Weights of a small mixture-of-experts language model, trained from scratch on English Wikipedia.
Experts: 64 experts in each of 9 layers, a softmax router, a shared expert of 256 neurons.
Training: a variant of Muon for the experts, 6690 steps.
Below are experts of layer 6 (counted from 0) of a mixture-of-experts language model. Rows are named router (the router's row for the expert), gate (a neuron's input weights, with its number), up (a neuron's input weights, with its number), down (a neuron's output weights, with its number) and show model dimensions 0-255. Each number is 128 + 24 x the weight over its row's rms, rounded and kept within 0 to 255. Numbers have three digits each.
After each expert's rows: a language model's description of what the expert responds to; "gets" lists some tokens that make up at least twice as much of what it gets as of all text. This comes from a sample of Wikipedia text that the model never trained on. Tokens count by the router's weight.

# expert 9
router:162125121166149097141101138106136086120106150145136125138175137100093122138084076106119110126153141143134144163116100134131126140141104177133091113098149156118130116124114118155124148128135186112124141113134103122132097122119134121124121107134114148094112186093125123121166114121093073105088091139112168145147070097127154152114119126106176121126176136108107169130092104129129158099107116139149176130135111125145106160110191107155134184162158152129117089126105116132139104110087169134129162097132154157142137138157156116132137122157095122161088125124158117149090123146131128154128136105116123140087107124116161127111116161137123148096146068133141164160098170174150124113121116127149122147093107134121134110116170126133074159096144110121139122132108143133157161147084151
gate1:206102161138139144127109111117089128176125147086085139148138128114127128136138128116129112118146135129112117136138125142107137133148127138140080106153106112103120100116108184084092110141076160130148159099113113136136179162179146120120119060212165110160132075118121122151103092150157115113154135148099151128133126139127132147134143108143132142120149126137132138120139108091110131111141175089139141127112122094127179123164121140107153101184110097135142139147152133161111109116122177149151164125131152111139146125149097107135119102085096120103110119137183128118095136100081108123148146122138104155079129132142146122141125135153151140084172136178140099150136164131161104117119127119099143113092147127108106147087147104116117108127123118107103158151130155138079126144109123
up1:055095126146149177117159156150160149076159124147140133092152147119112118131154128106111144131152156126132127112133179081114143111124158131132124163150169125123183131125103097153136143118137063142093094152147143150135106124116092141169135119083129114112137146103104116097140128104103134155085179123098114105152111163114164094113129110142140124130124118125111148126115110175183131174124082173124142149118130137132136116113127150145101171104152148152127083138100155116157118120090109112116128108095079130095117123128096088108118134165146134132139144081107129129125109140118176106117133117128104111144112128090142096126125107165124098125074099102111125093140122150110146203114139125175094113135109154120126136125135138123097115155148160158152121123144104125121114168152143
down1:112097151104079159125121139131125152120124146168086138120128102164109102076132155130144114171102109137106104150136111126129141130146114114124155171115124140102090117179131151122167132107114146103118101129143155087145119153135124157134132115135107102134121112158106105170150127167153127104149082171096130108138090147150103123116101151108138138128115118102129105092127094164128147112103106124155131132147131129155128136128111113124113105142137164119138105123117092148130140137151077128130120145178102159127115133169126104101055110097129130136168135125114150097119119104142052132086120080201140146119163148115080148172155109126104096175115158126117135136179145161134123102149139157184175161152102137115120182155122118135149147113103097110103127151144122130133104129133133
Numbers in tables. Standalone numeral tokens in tables, scores, dates and stats, such as 18–22, April 24, 3–2 loss, age 93.
gets: "1", "0", "2", "3", "4", "6"

# expert 21
router:137138090129138090143137147126114144148135156111168109126111131102122182129154094174127089101104111106094120144131130127090096152152137162151128093135169146126080129117119124082108137123127153149128146112136144135120108109138109142129172169190137145103143113126131139135169141127135101059122119144096113100139192135079137167172134182163115100132116154102137109140138154137112102137139138100158097101130147107131112118129136081141134130169137112084163099126153114111118163132134122135141144103155135149129135089156180123131149175142138130141130148060131112102103108126162103158137101087133135149100117127094131125075141129181105157128147131131141119101102143131099146145118119126128112142139139078150111079116156147149142076136109126144133175104179147107136115115137105
gate1:099148115199150120124074096126111132097107145083128140124166124142147124123102111137164132161118128121139122114122194188101149141112108107145090151140156156089110166112133118125112122129150125122133136107131122144108162142090096163137133172143102066152130103097157110134120117103104152145128135141143119089182144147125121173113138124108152161105124107127144113158137141142146137140147102111106134170124106134130124151142112151104091132127099115094151082149132108153107120133144137140123092157124129100114094182105107112106137135116123096131135159144166168116164114144129129130078148144146101096100131107103139123132176124108103092121113123113148086132075126149129175134123179124150127133116209119123098119158132113154125155129157152169143113137117176157101126098111164
up1:120135169129103111094149145091131174133118094137094112117111111062131123096131072132107136172157107125135109118146169142167129170125171149139115164135113138138147152146115101109145144088157125109150132137102111134157130168105152124118117093143089104122156076121119127125136157151125146122140119089107116118108124140125140144129100137152140121157070188088097148138147136105112135118100143212117118131086119093145107144110156178132117099142143124131138104154125140102146110102121135110122157143132089111172133129135126104087190068156154138129121150114129139148123168126080157136135100099120132159166128117134140147142171122134105148130158148169095141144089096120177137140134092122133099118111154105123151122102143106142141120087131135140114130090165121110150147163129096
down1:156103125168096131103154095137138103130147124138125117137130144129122151142145128158116103136101126158111126189150110156156135151150154104132156099110123111106159102086093101132198118127101162131123139139139162166098124098109123082130124137134108098093126164132139142136109072123169152108141146129181145100183134160160117099121116143114137133148096119091110112094138131133098154127108151157140148162132134140113121147150129137143107100147149092098109150150139086142088097156124190153123124103143158119134134147146138118076133118182152118115102115186066159123119149127122130099115173104135169119120139148133126092118117129180125137135131126138118122146133117154145121086136104164116087137127158106133141120101097085113092137147111099112073158106128089088120097116156132
Table cell separators. Pipe separators between data cells in table rows, after dates or numbers; also titled, ISBN, pp, Recorded in bibliographic or episode lists.
gets: " |", ";", ":", " –", " -", ")."

# expert 42
router:163127142129137131144094158078168106116125127160115155161135128125101124140089090126126119130106121143125168118135105136135144146144133119147136112091144141093096106164120124108085159140148136155153125112150162137074089151102133145097133096164168160104151103151131102077154139131120115107175110105180146138121115130126151125110125090105116070068124129099159136078128135174132092110145130143136153152093122125106162154113145150106105119113119108121108108102133095138172135116137127117145177114164128111145128114168103089116170139097095120154097104137131117143144139152151119152141160094100142149075128128143171107161095136118143122125139142148140099128137153129127098111123162113119112153095099200148159128097149127160152120112110095139124159142144167143179133094098094
gate1:139081116123083105157120152119138121117146182136092128124106149108135145138133106086109136153135131127151149113099133155121105154157117105131156138138124143132094148111133087134113119097130106147134146126166088134156117138135164167150099133166095085087139136114126147104096136125122188148145100133150104134131142086157111114133079162160169130138141080122146066116064116117098156119131142145119137113166119128120085095137138117106094130134104177142104133111137097133129151118108182125124140095165139140144143167111095099143125103109141148184149119118107117118147113119132145134118128161059155108088137133167115145097133142109099120164139132169112168120154146119131147143155090137095084098134174111137090093138135134107112150149137124163129099162170112119127118169130162
up1:163104081111199156128081123108090101141137116084158103108070115143103163139106127148120097110143143161095072142045113139142114154110138169123084120111096139166121139130097136133152133147146074122105109131128107132145110115126127134167150151136120145133153128144190121107109144118163131111138135137131114171130145075108093116117129125141121127093112172125164127097121122114113168118164133181098142111175149144137187121136126139148155149119135114132133155114104154133096132133099149141107169169139088108141167119179123132119138065106131128145117130103136128130125111130097128118136145119143127127138085118169137138129139091110098093137157085150118126125142114142125094156120110097171114130095080133121141112124105141156101117112153156111155165118136129131146105140137121
down1:160142157117146116120121124158166076098130122124153080099090132170170160101155129107137133134153105109122141170135121146104102112126109117100141138150091125131161123172125134154145134131122108138117122131118126127146160114105111157155099113105112085161114146121123111101129157126119130100132164108111067158111140153120137118176131111137125158108118123140162116133134141112093158103112155169124111140106098091097144163129105183145135174093118112104179121088150156130103161100152196139133107113139156145158144166107104113126132119105124105104102145088150114092114141120156127151103162102159127100078107131160131114084162149158102084127102106111127114129094131153169153130102167146168097088104143119168103132136101096116128131123120127165134120156155130130119176163096119
Scores and table numbers. Digits finishing scores, percentages and table numbers, especially after a dash or decimal point (23–21, 43.77%), plus closing parentheses.
gets: ")", "0", "%", "2", "1", "3"

# expert 55
router:098138086098135123147101120126093137154106149072181078108144108098138159144134114129104102164155114110099147139100136112120117157137145134131150139113137124145141109095115143086097136120141109123091156186166138118141112161135112139116156150121130101104136129168150117157150065162158106083077092118138156126120132122144145161177092181131081121111170128104152141115108136131095122110141114139172105112122119146097085108134139128097138146142158137144123123066139110090134153106120124122155159123102162127104113156171104111106153116134157133094097114093096113152128148134152167125141121140139137099141145133113148135092102131179127156157147109150116097133119124154159156137157157187145124128175157102174131119134136135168101074140119123121151136130136117092141129105130128
gate1:095120170121155142151137122147168159144100139138114076128158129112138153124099165146146067103129136149130115122120122118146088158088090106109118133125114151127170134146154129134080120105141130138153127117135131077099122118118107070120166079159125129151126124133143169144144107141162136125132179153105125146135141136167162154172111127050113123088119122127095136153098145136150105111153131150106102105128101146145128133154133130119166109128116173127145128149082137146115166084168144099135163132117114123173100135136135137110117093174134145114154131120087148121116128099159148160133118123100144119112110162129090154113101079149129131150133131094118091125111142178157106136140147121150109126130096133140108116127164129122132169091165082142109129083119109076125140187094121
up1:149159128102121105118127176089138074153138091130152165135086136162123111116119122106092121127109140147136106164149117160108149161129135130147084068173125136135105164151112150090148098101114135135098142133156130142095152137138142154145118145151116125093147150093151126101103102102143123154103143133166102110103139124111126111150165146121114143141083115137132127077102092077131085133125128111058121133214134143120094145185128120135166133096137148129113136185129151144119136116145132155091114114166120108126161119132121104170108110116146121137152128147097111099108121140143120103105146169175125139120145146136145114140125142105138173125095158098123165086111101133135130134140103113109135133116144133178087120140135115119187132135141084160136121140130067124107106105113111
down1:133122127119168155146128099158160111124092142112116118107096189100166090120112098125114149129096167152106148115115093115123116122131132124163095100135151122143158143112139123158146096131130098125099148107128133146139149143076125143139143103131139147156117108124150125152152095149156141126116162095123148131163118134166140105117157147143109134102146031158110150158088193192133126118100116123136090119096132110118124082128153164153106109150088132150088162126144124159108117134121120112131094068104158107104168188112122133106087123175133125124119104115139131144170116128093114126138106153140130133095152125140113108154183148136140115142160144175135145153079105111111133128102166130099135123137176125097106105121142142136110132106124148149153125140090092118112094118139153
Of after collection nouns. "Of" after nouns of composition or collection like consisting, collection, elements, blends, mostly music reviews; also adjectives like ancient, traditional.
gets: " of", " with", " as", "–", " that", " by"

# expert 33
router:139112116114126162099166131109108150136130185130110119169113124143135137127116143107108112153134090086116189127125096097096131155106155107150174115145117087097113111163105125147158178163129119144143133124098114108123160095114113106123150143124148186147144144161150104120109145103115146088128151161115145133153108121123182133145130170146119127177152158087122150140144082091087094152141119145149106127120160111130098098112140113140110127123154114110121126110123123137126096156133118188155134124105174126123105160100138100125108105089124097082164156093111110116135135143134126104179106105113117122125159158156122086144130128078113118115130137106116162143104092128142194077134140188149129139127159104140160131116097128125119131152141100129175120128131090102147124139160165
gate0:116124145188167176097150101120086129144133142141155123096125101139068131106148103094149132110099158128124133141136133147142103135101129112105061108156130123126147127101099164141098104127151112143157118142136094146138169091114140099110117139134125153117105151098118093124136094141141121132164125149115123177171140130153134208109140074109137145114110150104136153119135134083131146177127126109170125146139126124113076084116096116156153132136132147095105088139132126098092143107174115139139121114118121092115135141133146116082125160092108135169097157105139137090143155108178127150126120125131110163092141120131130148150116139120140192137149126128125147123155150141127134145117154118161083137064160125182147146093124134136164119119156140097136112084144124154149150149101125
up0:156125147090108120124146093142108146134151085101167121123128150174145128088086122125091140138146136154113122094137116105103126140111169113114140134146144126117130155115130133109129093158113140159153077114141142138075095096154118175160148155155158124140132142151093099151109126133121126119085164129137074100117094155161145131118166095142130132114138163158116185146094168136087083162157135100146136155114115111141148162150118130115129134154139109139146131104152115147149138106106117093147085114109148147122132128141150078120185164121075091134123136084110110154150107124131130145091156126109137126094124118105131118143132120118154146129087090093085103102137118125129085125123120124133158108125135161095162084123128139160160145164135138125127139123135151170154142198190119
down0:147153109159142122157136159132136118122157115147133169137146113118109131099113110159137116134129083120120162105112120111146140139079100119143112117142098135122145106158121120157157100119119132152124145094098177080125081132127128139153084138101131133097128118120128113176113119131157147194127121136092139095145147132123116132123127135111116137125117077092143091105140071152107123140120143133112101143111109141128162143118146118127132116146086143116132098098110110148154162131133136153128146125174119177123135175166092140152116130140093097157188153112150156107114079074097107142083099104128127178149147098162100125152134099139129160115110145120129126161175141109107152161132133062093113177134117118099140150113144097095184114155192117112124150136094142168142121149119124
Coordinating conjunctions. Conjunctions and commas linking clauses or list items, such as and, but, or, while, then; also degree and minute symbols in coordinates.
gets: " and", ",", " or", " but", "′", "°"

# expert 31
router:118134106157164121126071134117153125103072140133122119108107093101075116150132100118127152184100153135128122121110118171108135129143158157104118073130128086096097144127108090123084115130123126148133159138167127121141114141140089128098097145121158116145115144155151111138143107154138115102109112124149131143148144107150155150127134110085137114125132122107124160123154134095136169146142138128153138143143116101156146089106120138147096132129135144103140120088144136151168139082156117136153201111181132100124125143156120089111139097118125078118115169101174148109101067130122114134184100100121092110092121162166111114134090139088106141119160148160160165145142134121127109106105127146130130157156128136134170151119164130128155150163101084116130137113090146167178164116121113
gate0:143150156173127126104101100115123136117110138105109143114092128146128093094135138098079080151116132138090119137116120122162143117127137111156125120199098114126142145136166108160132123124107188124086132153137128119143143147111134142101084152129086122149136159150129167092173127149164122179122172185120106141113069137145134120087095142126108128170075150114111142124089110138081096133060127120156127124132103139138122099138149145125141136130111150140096139145164154145124152158139149158123167125112133076180122197170110131108100128092102155123083124091186113139113138152106134096147123150122136123127157097134112147124135100112069138133112121131142119108126133126162127131094126114133138117149130138151152133128121140136123098118105122110140142135142092164158126136085095
up0:109132163114123099178170097102140134139145103184095120105095132113086152121131129129159121108165121111124116099111168126117134129124114144120146177135157119141111118121110156136122128106127130127145161129141146136106136127145130128155196118133140103079102135083108123115123129089111081078104125109125152148134133164164128134151108136117147136071178122106120128161128114153179111140123153178099113117095130136085113157121125129131141126170113111122155100125120149095137117098101133158176084152107132139095119109126196143137142130140151123106154136146128113156114146119127122126158105087166106121122065138127170107154124155177144137129089104110090153138120101155097123165169127176132139103124111088125100118110171112153137126124155152108096098147100157079141150105126156
down0:125143102139131096124166136132142117103091130087124135146112138133145149117136147097144164141150129155115111089126126134131138122162159170169110149120131110101129078167128134125140116127161147117083109114132125110168062117162099144163165171128134089152135120146116074078163153139147148146100141103141149136081137103115114082150133103115144091129091095123128113136127132148078099154123139119136150104062143109128150163129117076170105109156147147157115164169117119120170126130122145108136102131128121098100176139143115140168063123145127128115089125173144097116121146142095113128118116148152092130111096168168072137155091136113103137114164154132113103133104164141162132137133201130134123125125140122153141113115116130105154110120177094127118112107118149125140125145123131
Year digits. Final digits of years after a three-digit prefix like 199 or 201, as in 1990 or 1933, plus century, decades, era.
gets: "0", "5", "4", "9", "8", "7"

# expert 40
router:173150099123140065155131112122165112137117168105109092113125124129187162142167142151104114123137105128137124087154138111123040127133157112129168114135122082123141128110150111150143098116169161144119115128159072103117129115167175113108104146139108142140140146155105121165118129135130143098131138170127124152094113141125125169146152169109054138139198130091154117135133119094089092084085106154135106122128120126117152109123148119115113087129122106125114104143124118174125143111137160120144137130132132156171102141132146144086124141128099165101137121086102130131118128118125105176118106138103133121117134125134098117141086123156198122184145114141114142142160151158135152114113148157138119115141134107154097124123109135155156092139131142115138163149180125128138121134090129
gate0:149128134124126095100119169114113121101173113115106118157141172162129139115144132140153151091119090126140157116095079095181096153143105157147131142107108151143098143135144129092122144135126112099144156116176111120140127121161117115122115147155159101160137112088172106164118112131097133074133113126136105127127164106085164144123126120148121173127172073128132114155191153131121120097156155088111160130155131092155138126135122154147135131093126156156109130121106100110144123126102138138108088079090153132167102182183118122115148150112136147132141122139103140152142149132125159078124106158133120155147090103154091164158102152150154116150122119117080134092153109094115140110159130120116142167123121168139080104100136123164098123126092120155127128099110149148095109148161146
up0:178083132117060131097131143128117132120129144137114103174158138158118105125122119147136180086105098113110201152129104106140127173155104153158072126113128132145117149139148109104137156116142132149124121135120167163121112070110153110091149147142141144161110125117159096146153103157131134100122122157146111121123103118114135130111110143093115152133171150144131093164123143144166119129110143123122107092111139108128096153119140126119114100141169128120101148107139115128138130186115167123118119123100136132183146113167133107170143124128142143137140093147119129105145127120115183118120109138105112148165063160129120164130070141112107083172151126159142169105139118124099162129149126125115106171125110112150089110123133069105120120123142129091081151107125099131091167159105103
down0:149118155098079133189161093162115097114192113120152113145139100145140161112153152136096120137132174147135078115108143126127088173120128125058139109125117120129117099147126122109133145148152102168112132123105180119161120123132112149111154149111134091139153131121118143151131161110153147086097142126104135105109161123159116125139169120127115160139154109159142114110171097133149144122106133130122092133111146087159151123126127127131150142167086166156131094095131150127123156120125106157125141074156153160126155147118074078149164120097154129109102114147125121115150099125106146076122135145103128140167118093123139164127177105100113132124144101142105153080108117102130161101088123141122139166123084109080120118116132148086135088119130121163149146139105090107126128153131161
Connectors in credits lists. Small connecting words and punctuation in lists and credits, such as of, by, (, |, &, plus name pieces like Croat, Serb.
gets: " |", ",", " of", " and", ";", " ("

# expert 44
router:163128082142106168121126146092135162098146137134143135150121110107128143156134144127121159149111120133148167137122160153136094154119140098142149112179100114119118120126085149110101094137133147162143138111127118135116146118122107143118140148099117140105143161155150140096100151134102125102121155140146131151084106145112156112159098154106131150125148146100155120108108102142132075144112134123130091136099163107122097108081158113130120130161166116134079113105161170131114119171128112120137114161201141115185088142079159159139098119077142101141164157085086147120141101095092137112139073090161139122137093111111120110126169109127109145086144131163106147169126102080123178101143113151140124158162168128125154149141129101152137097168132102138107101129144101105132141123143127
gate1:120116143117141124128114127124110148112138126120150118159100132126113154159160087130096136137130147149119108108097096145166161136109105138080154141171120164162164128112140169138174143132140111093110149171133093129156152124117141141145140174116104116113099162163101123148105134101149124071103111094149177158135133122120150100150134165126107092094145107139089137138118099130174131166122128092123127116167159139083104129163110112105117195131138140094129165160113099112108132136128100122110127130084126107109113142138139108113119098190156125146146141103135143139108098152093144149135084152146089108108081136152169163151129119121150152089146148123141174121169114170120138131118139100123118088081139073125114135123136153126125153136126154108155146118125075150084088141097123
up1:130101093097103132101112119117121145153138135128122132125159130138141132117108160136127114115116131182159116148157122133113124133137151127115106133069146129126125109128118104093089108097141133132141132132119104129121152151172128114088114130130124143145132117136117161087148105149136094121114136147084108107142090086140135140136116078108117128181148145138138090133135140125154130136136128157123161155063122111159115150117143104102076111136059172146091105082176147081136152098177111152158137132152135174138134173129156163154093129143110131119119140103128138126164147143149094133144128126167159153167106135106104129140124118071132133139143088129095203140152154108085146114122139135109137099120101195138117138107113135081170100107167149161103087153108100142140143120147143
down1:122125143104111085119071123139140117116151154130130150126149154155145121116075135093155149134139101117092086176136073113139121123104151139120074197100153157128140158119109151099135144107149158117161101126107128096126095112118157112138114135148130070128112126145147128098139150138152153153086126159094123169112186139101187127116146101152123097113151107140151148167101125156153147144136132115150121101067131122136129165156169143147133136138127132109140129095094140079090135150129145106120145163145128148126120177139134124130109125163121147100111097142127095118163093152154115122128141124100139138173147141098140180099164124067120142117100093164126071171124141109104135142083109139122159139119132136105098117151131116116113121112125144169118095116140108137118095138146125
Commas and clause joins. Commas, semicolons, closing-bracket commas and 'and' that end phrases, often after a job description or list item, such as "player, Olympic".
gets: ",", "),", " and", ";", "\",", " –"

# expert 11
router:156140155144147096113139120125126149177140111117114120085115119132144152144178116139116097095170097113105127130102161155075123147158152134145143140131146127091100128104101131097153167143152138142118118147175166152140113120144098111127110115130131163129131158119125132113132154098122120078122101106170120087099106098110182183162172175169088153106164102136135105156152144140105127117116154136151109131129141119118106090123118107135074142156136125128139089189114099118155129098116102135132153095117134146136166149149159129086115145103169155129120106085098167099075110145137139153140158164095084115097118150115129146112105105115145119113134108115135109145133108165105131105074127142142088128163135090143117145163112151159116103142136146127157167105171119109146136132132148
gate0:146137142154096153146124127115150140141111147093100117160147102130130102128169102140123129142152072124099085145090141102120164145164125124103100137119127165144129133101145103136075175155150153165116087135154137140117099082103113142112146138106122089156128173082115137093097091155130137154142109113133104163121126094119188130187094113138137126098139143133128141153171110148094127111117088091111092157134130122099141161129168089136119191098161156126124146153134107159109160117131149172146138114120117100151106151144151138121127148153165157175101145161108169091108118115078123114101141133152124100141128110151092147140112132124098120111140113130117124123107119112096130091145098127121124110063151137131134172123115151151111137159131103144116109123182118117140087113145107
up0:152141137113114140118121167080101151142090127155158116152146125096100154142081117109133176128103130123179160138155138137133139118133137151105149132091106143119133117139123138129156116140085119089105157141129096129117134155161141139085146145105113092086142107091099120123146107155164136123130109136099144139133159166144156122156100061083118129113138103160115108131131122145099161095159129104152149155123142113134120092108148167154108114125145148122156076119186077130120141093151137096137154122132113080166097133151145068124105134119154102129115120097081147133095167106160111108155100122136127104124115182144130122080114151121170150075131192139098165117124133117152130127098133121141099142086132171098142129147130145135146125126125119138122117162113139141170169149135154
down0:144093150195115134132128152088140155125105114111152099133160107118156118091139175135074106182140117135084151119172098118127087078129106140143127084134145106128114109124132147147110111140148138139145142121140106131134137148128133118120175095109134118150125127153102131130114137123143154109090136127106129085167122106109101129106139142081113095146156100142169132117118163111161081136100138122137142135108094143155111138130123143145154120161128098124132153112173124160157116158118126148121125145109117147088112122118123087112108107095161173120090106103191177122133159086124165156104106138119155163129111123120140086116133140127102068122116172160106165147117095132186096153141138112116139137103169138073105144134133143126114153104138121085155102157126112105169147161155113
Winning and receiving verbs. Verbs of winning, losing and receiving in election and sports reports, such as won, lost, received, plus prepositions after them.
gets: " won", " of", " in", " for", " received", " win"

# expert 50
router:161111060099132139126182184143112099126118094111204148122120167109162161112097127089141132130119113115174167143080112086150098121145126137152087094133148145141138107102121145167131110125146099125138182106143118136158147133133159116134159160129125133122153102146132097153161087130095121115082124152119120142159115140119144172127133135121150113091117141109110133105125116159125111147148148119119139074111127125120084124117086132122148141121125138176127107079124116112109121078132130149160138080110164137115142091097150164158141166158127102129126100106095133120112106141120157128177114123103129135122146121119121177136095093117172135122126069160118131165120182136145140153145128166113136128158140135127136132102140144115103106149121155090120107175104101104128147161118139
gate0:086108110100092124101129163131074140126146108140105111149150096141157124107177110149125151076136151149102151159116100133128126158133125138146114135119118141156123109113113157116121115088133146145135135161088148134126099131140150143118093148118107114127118122137161151120109134136087133137093129130150157106124140123130132144165132125103125133118124198118122143091133095131116154191126126129150127121094129135096146152136172181145138158144106115135100145129101127110092097108124095150064106126107146107124141194131141091121124100111078117111104140114121168134157163137164134141126142110172105126126111092128118154184133101161157125123126084145104130139143139185136094138082120163148084138106117091107108152126160141078150174113159158142141110133085164076123162099105154
up0:136140118109137121110144118142126108136113123124105104123152096148124132159118132101172133113109128121164114119101163147095132125131128138145085099147099138131114187118141131158118121108166108085185133086121093098168165125098146153146105156125148155139143091145155143167184152159175124133099132156105100156131122144169113088114120116165161133072139119121103152108125137145120145146128114103066134109097154146105117121111125139080153125142116147118133098142126165146080150076149131135108121094147127103111148091148118157160112137102133123147120112105185140154172115119118124124167103084116092142129153141155159120126134117112154080102116142105097142170095142099140092175170108093135135154142170156157105140116092115119087132133133109147163140146093140130093130148148111
down0:136100121134139120122154158123114138116170120189127143110177097143119159111104111146142113094132141129144130152119153083133148147101103161097086105159121130158118174115130154163156074144147152132150145133126115123105139095167121111093144120115131148125114143114094115110116127124093150156138100119115125113122107142164119120112139160127111107114118122136097140124169108160173143117140132173157146128082122085140115127127100122142123176119139095165139115099109103143130130075162120116104139133179119172112181163144124108134121158132057132141137092094135100105106115121104103115178146154113081094159159135140130165152155113150132135152093121147118110151119131114134134111152134139160133129094145136172166101077135080134110103106139115186127129130099094080142088093153110
Numbers and measurements. Digits, number words and decimal parts before units, such as five, 56 km, 94.9 mi, 0.16 mm, and spaces or colons inside figures.
gets: " ", " two", "000", " three", "2", " km"

# expert 47
router:099125126130162150131151134164151153085164128147102125156135137094113164174111156157109182151084107126111129143164166109085083090149146091126110103180128156100176096130092158122150088158100123157112159152143078139159162160102125111132147158107119144128161136156112129116141164120158164141131156108122151099114154117153125107154084145105093124109100172202144104120109072144137154150136133120121094092182117118141138099142131115130101137148198135090138115110094126123128132156099127131116141123126124091124127132124138091134166124137137101114144167132120092149147122117094107108105097104129097133112142128105110145155095098120128092116146127129114143106125085095106118127125155134101114132139122102125130137147151168109143127125124108106104118124157090089098138143145130
gate0:143112162099129124109124127153132121133156110141109119151154170112170166121136128148132147125133137095157135112100145105112113143147078096098160113086130138112127129148127102123128120142125119138181094106203137150130184141117112125120131128072146129177143165122166129136118110100150151034151147094093134115096118129102122096140132147119112088140125126158140138151108168149065150149158135148113107100153143160120142146122103088135143072117173096116137136119132123158147078148119136124118106117122108129120128124110124094067126132153133123124124139106115107129146095155116139116063145160101102144122067149163139144165140124159172134115149142152131107114134164130089150104121156138158124121122092118081100154125148123151121128132173137121133161141150160102114144144118147
up0:123078087113132149110070143167127135131139145156096105122095081104145156175117100136159109092156164151116121103137145130113131103115097165132129142101123123148166150096123120141106100163144127106120138112126197150130166140109137102100165144100124083145094121162134113161158129142132100043108120147131113122120142099160133139154095169102117117175136113119153156131097125088092129095127126082123128093110088140132117142081144102112127089096184138115158100133112134133110157154148122131146124161133113112128131139152146133121146125166135136123108142096099135094160104113146082147133141131132086130153126106144129117129106120117130132089163101159139100171113087127157157108134139146193144145123142152137109157135132140121097103155143165125123171145119130160156149105105133
down0:163107156113160118143125126176166151144090182135139094137142148109112168136113103184108150159118112142109137138153115139077135095129149126142119122146111149085147098149124113130128103147133094114117145117127093116147128122146121135136154098143157091113133157165150115116158141122140156072149123136121125089141077168138153171126127128129126140141139154156137125097123114196152136137122127151110150147087109140139143156121131162171136154152133104119107113131083135097111143141095112126089184138167124142127123108127161104104112174104103102143150101095117123120115148109137131110086102077149117103079141146145117116188129128117076098134121138139130144128099114128128128089113163111056114142126131117089116129153152114108151137147117065092118132164151122122098106181157117
Sentence-ending punctuation. Periods, commas and closing quote-periods ending a clause or sentence in narrative prose, also heading ends, such as ., ".
gets: ".", ".\n\n", ",", ").", "\".", ".\n"

# expert 25
router:135097154135167105147110090181150163110134137122113125113133097155153120136160126142132170129146129122078149158159150071125137112132146137131145110161161115176121140102131118172126109092083120116080143116131136111155072108161126138128145093095096132122158114135119108120086147160100140200145111138153127140120132166122089142126140119126110106131164114110123158079135117087145129153083151108053128159150077152112117132126147127119164119141123137085139111183093160127153153108165106141135133114130145083145095118097131135169120114104124146140156146118083131123122135106158151110115149103162127120148106119140130165127161084115136101135111157097107169146088128118121104147140140135148142127139131140131137162151070138110115148119116112132096102088141133102146161108100156
gate1:098104092119125096147113126111120121127143113091075143174141104127120145108145101096186149158074151131144135152166116139132099114116111116120171121119095117085139134187157116144135140141105127091148136076092134144121144131148157081078151109146111120139103145117133161128103150112144122126169115137127136169097132106063109203124112107140138144112090148110160180086186160117122130147136144108105160164139141129136134082116111131109122102182127143161135117151137128140103149148109141139124139056137128158143125113152104142093142139124152134121136130141160120116169122113137121143113129114128143152137150123140165147137155148150154084125113099164086131117136176072131115157143120155090108137113121126087125136164089105156109119114149105131129128112136142114088137122103134
up1:106107111115111116145117142116137120132116120111123179114142126129171119129127119109115144136067136153116080138145116137142134122135114117130147105116123124116098134176143130127140132164131167116119098099103103172172102127092124110102158099149098145110144159118130135130159120157165103123123168129101125148123128083053095158144120115130139157076134158123126170101196143122128116072109128075151131175120115107163126099129132157116167088155145155154101125151125108134125122147114144110093170068107110134149128157126114148076128107104162148085158126145153128144137139092134152106166090088125115107148148088154155134118153127128117136128153145142100163137130099114127122156111082171138153172137147104103145148184089127142109137151156088110105160135103109133130128108118156
down1:140141103148140085160144117164122096111116143098077119143187139092151132093110100137152094124123127157097155112123153135170095089168146141083146177133127126099133130144093131164124156156099146124146162065087164127161162163115118137093105155076122137114093117125142084136131148115121125094107127137123161124093123114100120155136110160163143123177164115090120105104158152111136128155097152133127126148143142126118121123102113174133100096096165126140162104108129140158143132130112176116152171110166090102116127110135120151092126126151126165115143127065126111139153181129114125149137096116106128117113127116182131104141131141137122119094123129136144149098141174125122094128104128109129110153141144128117093148099176108155121182157122112141155129091125156110110128108116103
Prepositions after clauses. Prepositions and linking words opening a phrase after a verb or noun, such as in, of, during, after, through, alongside.
gets: " in", " of", " to", " for", " with", " by"